config.toml
num_hidden_layers = 12
hidden_size = 384
n_experts = 64
experts_per_token = 6
d_expert = 64
d_shared_expert = 192
hidden_act = "squared_relu"
moe_layers = [0, 1, 2, 3, 4, 5, 6, 7, 8, 9, 10, 11]
router_score = "softmax"
normalize_top_k = false
routed_scale = 3.27
balance_loss = 0.00339
balance_bias = false
router_z_loss = 0.0001
shared_expert_gate = true
init_std_router = 0.0283
lr_router = 0.000751
vocab_size = 19601
norm = "rmsnorm"
norm_eps = 1e-06
tie_word_embeddings = false
optimizer = "muon"
learning_rate = 0.00944
beta1 = 0.93
max_grad_norm = 2.0
batch_tokens = 32768
max_seq_len = 256
train_tokens = 345600000
max_steps = 10547
dataset = "wikipedia_en"
Below are experts of layer 7 (counted from 0) of a mixture-of-experts language model. Rows are named router (the router's row for the expert), up (a neuron's input weights, with its number), down (a neuron's output weights, with its number) and show model dimensions 96-143. Each number is 50 + 12 x the weight over its row's rms, rounded and kept within 0 to 99.
Before each expert's rows: "raises" lists some tokens whose logits its average output raises strongly, later layers aside; "gets" lists some tokens that make up at least twice as much of what it gets as of all text. This comes from a sample of Wikipedia text that the model never trained on. Tokens count by the router's weight.

# expert 1
raises: "-", "–", "A", "U", "E", "The"
gets: "\n", "\n\n", "| ", "- ", " =", "In "
router:58 61 42 49 35 55 40 68 15 54 46 59 30 40 48 38 68 36 43 44 61 42 57 54 59 66 51 69 61 45 59 40 36 29 56 48 56 30 52 69 34 39 45 44 52 58 51 52
up0:68 65 37 45 59 38 43 43 43 56 47 69 44 39 64 74 50 60 39 71 50 56 55 49 50 61 78 49 60 57 48 61 45 52 50 59 44 56 73 46 35 59 63 51 47 48 65 70
down0:50 15 52 43 46 61 54 33 46 46 34 72 41 68 43 30 54 75 53 26 57 49 48 33 69 44 38 33 46 69 40 52 24 84 42 42 53 58 60 39 37 52 59 46 42 37 82 45
up1:76 64 59 63 62 30 49 57 39 35 50 56 33 51 70 66 69 54 46 70 38 49 42 38 66 67 54 69 25 49 34 50 56 43 65 76 57 49 55 52 51 49 43 55 54 54 54 49
down1:72 38 47 83 52 55 28 49 63 38 59 39 49 39 49 49 54 39 29 49 30 63 36 69 55 57 84 70 53 30 57 58 34 54 30 51 45 42 71 49 45 58 56 54 53 48 55 41
up2:57 60 34 54 36 35 64 52 32 67 75 75 49 66 55 58 44 85 67 43 80 59 51 60 59 45 62 54 60 53 52 58 52 40 74 39 48 35 44 53 48 53 45 53 55 68 47 70
down2:46 26 53 59 49 34 48 53 40 83 38 57 41 55 37 44 52 39 51 65 54 67 61 61 53 58 54 76 40 45 37 37 57 46 48 49 49 25 43 51 58 68 58 37 57 36 38 69
up3:41 64 62 53 36 38 53 70 65 52 47 50 38 55 44 64 49 39 57 85 54 42 51 47 38 61 33 46 64 45 31 57 67 57 54 56 62 35 38 65 45 54 43 36 46 42 31 35
down3:50 74 54 54 52 46 68 29 57 52 61 54 53 44 45 56 42 45 47 55 69 15 53 49 45 37 50 50 47 45 32 64 39 59 53 46 39 59 34 49 50 45 50 43 60 45 54 43

# expert 61
raises: "\n", "\n\n", " show"
gets: ")", "==", " ==", "===", " ===", "."
router:55 66 54 59 52 54 38 51 39 39 48 36 45 42 48 47 49 44 21 41 49 55 55 49 41 56 54 61 46 46 51 54 35 38 40 33 78 50 40 63 39 54 48 48 59 63 58 39
up0:42 39 44 68 67 51 38 52 50 30 49 44 53 45 66 60 47 70 44 60 38 44 49 82 45 55 55 53 48 57 62 65 48 46 39 49 35 62 41 23 60 55 42 63 53 51 65 64
down0:38 52 48 60 63 47 68 32 63 60 45 77 40 60 63 40 49 66 45 40 49 33 54 43 68 43 32 50 33 38 32 41 73 64 40 31 55 60 32 26 59 61 72 57 54 64 40 59
up1:48 55 21 35 46 49 80 46 46 43 62 32 41 69 39 53 46 51 45 54 54 59 43 71 37 51 53 44 48 59 56 51 46 55 51 46 60 40 62 51 46 35 34 49 54 72 50 56
down1:37 51 43 57 66 54 65 39 48 50 55 64 42 52 34 51 31 46 70 50 66 44 58 53 48 33 67 55 53 37 55 47 55 60 53 57 43 37 53 70 40 33 36 39 43 77 51 56
up2:43 69 31 48 51 50 54 61 52 55 51 46 56 66 56 36 61 51 34 43 59 93 51 74 63 46 55 33 37 62 72 62 41 38 39 39 81 48 35 49 41 61 59 65 37 42 50 36
down2:57 73 53 47 52 64 61 62 50 46 39 35 46 58 33 20 73 51 57 47 52 34 49 43 52 35 33 44 39 60 60 56 53 59 59 34 57 52 32 61 62 45 30 62 48 63 31 33
up3:46 30 41 59 52 31 59 52 54 67 48 21 66 30 38 37 52 42 33 47 59 49 54 22 41 71 41 33 46 42 33 53 53 53 41 49 60 48 63 56 51 71 50 54 37 43 52 58
down3:61 38 50 68 38 50 77 30 50 67 36 39 62 54 55 66 57 38 36 54 18 47 63 44 43 32 57 39 64 66 45 45 54 50 35 63 58 48 32 50 46 46 47 48 42 63 53 43

# expert 25
raises: " mother", " father", " heart"
gets: "\n", "\n\n", "/", "}", " |  | ", " N"
router:47 58 48 77 29 53 37 43 29 48 35 35 39 41 53 44 50 58 25 41 43 30 39 61 63 56 42 69 64 46 46 55 42 36 52 45 67 41 33 48 37 40 49 65 41 63 41 61
up0:53 63 60 61 48 32 56 58 32 69 42 47 15 54 55 55 43 49 55 47 64 56 44 41 58 45 24 68 34 43 65 45 54 46 42 52 56 51 56 35 37 40 41 37 41 50 53 62
down0:37 47 46 42 60 40 47 46 47 40 57 73 43 65 39 50 51 50 60 44 56 42 73 43 32 13 47 31 56 20 52 44 55 55 32 33 58 66 53 52 45 45 40 69 72 43 52 44
up1:31 74 67 31 38 41 37 50 56 40 41 51 67 75 34 72 49 57 62 67 63 60 33 43 60 46 46 45 48 38 52 39 40 43 60 64 48 44 45 44 53 61 38 55 58 33 80 65
down1:51 40 45 55 64 43 54 54 65 65 67 64 50 50 37 46 47 54 44 76 43 52 70 51 50 56 35 43 55 54 64 47 53 38 36 35 60 49 35 48 28 64 66 60 49 33 48 64
up2:30 80 68 54 68 46 56 36 50 40 38 34 69 54 44 42 65 44 47 70 27 49 40 47 48 51 35 51 52 53 32 50 37 38 79 56 54 46 26 47 52 62 60 60 34 73 65 51
down2:59 27 56 54 55 30 53 30 43 45 66 30 60 59 33 46 61 33 61 29 51 46 62 42 35 38 63 57 64 35 44 43 43 39 60 63 44 41 46 47 44 37 22 45 53 54 50 40
up3:61 36 54 74 53 32 50 61 38 31 59 60 37 50 70 47 54 31 56 58 61 51 39 42 17 57 46 63 49 60 42 47 69 38 52 43 62 48 55 44 46 42 79 55 15 57 60 75
down3:53 67 38 33 60 56 39 39 50 58 41 30 48 48 71 36 50 42 86 55 33 48 43 56 45 24 42 44 60 29 54 24 38 29 40 37 78 52 51 51 73 41 57 33 55 43 44 66

# expert 49
raises: "ome", "raf", "ua", "uf"
gets: "2", "l", "h", "k", "r", "g"
router:49 55 72 69 42 49 36 50 31 67 39 66 29 29 42 35 53 50 45 43 39 38 46 55 54 57 53 62 60 55 64 57 51 37 70 37 52 45 55 78 56 60 41 57 61 56 60 57
up0:59 56 55 45 50 29 49 70 56 67 43 53 40 43 36 50 39 27 49 36 46 53 34 60 76 56 46 52 67 23 40 44 51 55 46 47 52 45 62 65 45 45 28 42 46 53 66 31
down0:61 48 67 38 43 68 37 61 48 58 80 71 62 67 60 54 57 47 55 67 32 53 44 42 53 59 48 39 50 46 38 34 41 59 55 68 38 54 31 52 44 61 34 38 58 55 62 47
up1:22 58 51 51 41 43 65 54 42 53 43 40 34 70 57 64 27 39 58 62 60 80 40 50 35 39 37 54 40 71 51 41 33 51 41 58 36 26 62 54 48 36 36 55 58 75 74 49
down1:54 45 40 49 48 35 54 54 42 61 61 35 50 58 39 54 18 46 36 61 37 53 52 54 70 47 37 38 39 39 37 67 62 62 51 44 53 28 34 54 51 62 63 59 58 56 59 52
up2:58 42 61 46 59 48 53 48 62 55 21 46 23 78 46 63 44 50 44 56 51 50 30 61 78 37 30 42 59 50 37 72 50 59 31 35 55 54 68 41 47 27 53 50 62 52 36 47
down2:53 50 62 48 44 55 22 53 34 39 35 44 39 52 58 51 61 34 50 57 40 44 58 17 34 56 52 55 62 36 41 71 71 49 70 73 53 62 61 60 35 35 43 42 43 51 53 61
up3:60 70 47 60 32 48 68 45 29 53 30 73 52 43 56 69 75 54 64 31 40 53 53 44 62 53 49 50 49 47 39 40 36 57 41 39 36 53 57 54 85 39 69 59 60 66 34 51
down3:44 66 62 80 49 40 39 37 57 64 41 44 48 46 58 14 28 52 44 42 49 62 52 68 71 58 47 40 63 47 49 46 56 39 43 51 51 35 40 56 63 77 69 61 59 47 31 57

# expert 42
raises: "at", "  -", " by a"
gets: "\n", " | ", "\n\n", "ang", "az", "se"
router:68 51 44 59 39 57 37 48 33 63 53 60 49 40 34 46 61 42 24 38 65 44 47 62 38 53 20 62 41 60 53 49 37 38 76 33 56 55 44 58 32 48 63 36 58 69 58 47
up0:33 31 55 50 49 36 52 47 37 64 41 49 58 39 68 55 48 58 71 83 19 40 38 49 49 52 46 76 60 36 53 25 47 64 44 76 54 28 56 53 40 53 46 61 47 56 53 71
down0:58 57 68 37 45 49 48 63 50 59 63 54 37 58 76 47 48 39 45 35 55 44 31 37 35 31 50 69 51 63 22 52 39 47 50 52 61 73 46 56 52 84 32 32 74 45 43 47
up1:38 41 45 78 65 59 50 64 39 49 54 57 65 34 42 62 61 57 26 36 43 46 49 54 52 65 57 59 54 53 46 55 51 51 69 50 65 48 53 63 51 65 53 34 46 45 48 46
down1:78 41 74 61 54 75 60 61 56 64 66 58 56 54 46 70 57 57 33 48 44 52 45 87 37 77 47 44 55 60 32 66 81 36 50 66 60 59 37 29 60 45 34 56 34 48 61 28
up2:46 33 54 56 59 49 64 43 50 47 61 33 88 56 53 33 53 45 52 66 75 44 55 48 54 70 33 41 54 50 52 60 36 63 47 69 57 38 31 60 29 46 51 40 57 55 56 45
down2:38 30 52 39 58 23 59 48 65 66 30 42 64 38 38 42 48 54 57 75 43 37 45 48 23 65 60 33 30 58 56 43 53 62 71 49 73 81 60 51 28 28 50 53 51 56 56 48
up3:65 60 34 60 33 47 26 35 54 60 39 54 50 54 42 59 48 68 54 33 20 42 50 65 39 38 63 56 61 52 40 50 49 48 93 49 38 62 61 55 33 53 50 49 56 44 49 43
down3:50 16 50 70 50 44 47 27 68 48 66 52 51 59 34 66 46 54 40 78 26 70 58 63 71 37 48 58 47 60 63 44 53 49 65 54 48 64 38 49 51 29 39 39 60 32 60 50

# expert 24
raises: "\n\n", " In ", " The", " This", " He"
gets: ".", ").", "s.", "\".", " H", " K"
router:46 69 51 66 57 46 49 52 39 55 42 39 50 47 35 48 64 52 42 50 64 48 33 62 56 41 43 45 52 58 66 51 40 49 47 42 48 33 48 71 45 65 57 39 47 67 47 52
up0:50 40 30 67 48 32 59 52 32 33 60 24 46 32 37 51 65 50 63 71 52 45 47 54 42 29 50 38 56 59 38 64 48 49 57 47 59 70 27 80 56 71 49 31 47 62 63 41
down0:37 32 58 53 63 40 51 48 47 38 49 47 55 74 61 37 32 49 53 52 50 30 52 51 43 40 56 59 57 36 59 61 49 56 44 55 51 52 42 40 67 65 71 66 52 34 75 54
up1:65 47 39 63 44 57 57 55 53 59 53 39 68 52 40 36 52 46 55 29 33 73 36 51 51 45 49 25 59 59 38 56 58 51 44 49 54 68 51 58 21 58 78 51 52 67 74 46
down1:48 39 49 54 37 40 47 44 56 58 43 45 73 44 46 54 59 67 53 44 20 56 52 58 86 39 46 48 42 51 40 49 44 63 46 55 44 54 60 62 50 43 58 53 44 49 53 59
up2:60 50 64 63 53 46 56 53 35 63 55 37 42 51 54 75 35 52 55 67 58 38 48 56 52 32 44 40 66 69 44 47 44 54 54 53 63 44 35 65 56 49 54 32 52 39 70 55
down2:27 45 54 47 35 58 32 66 78 46 54 38 32 30 56 40 50 62 58 24 60 52 41 44 51 47 65 37 32 55 34 74 46 41 64 59 38 64 55 56 59 65 56 82 62 55 29 34
up3:52 50 39 59 54 49 33 49 63 41 51 75 55 55 46 49 60 43 42 50 52 65 48 42 62 49 41 55 40 48 32 63 35 57 50 48 50 58 60 51 38 55 38 57 41 66 46 57
down3:41 53 52 34 38 36 49 53 45 55 26 41 52 57 32 48 63 44 56 34 33 41 26 43 56 48 63 36 47 42 29 40 72 44 38 57 66 31 60 47 52 42 20 27 60 34 45 79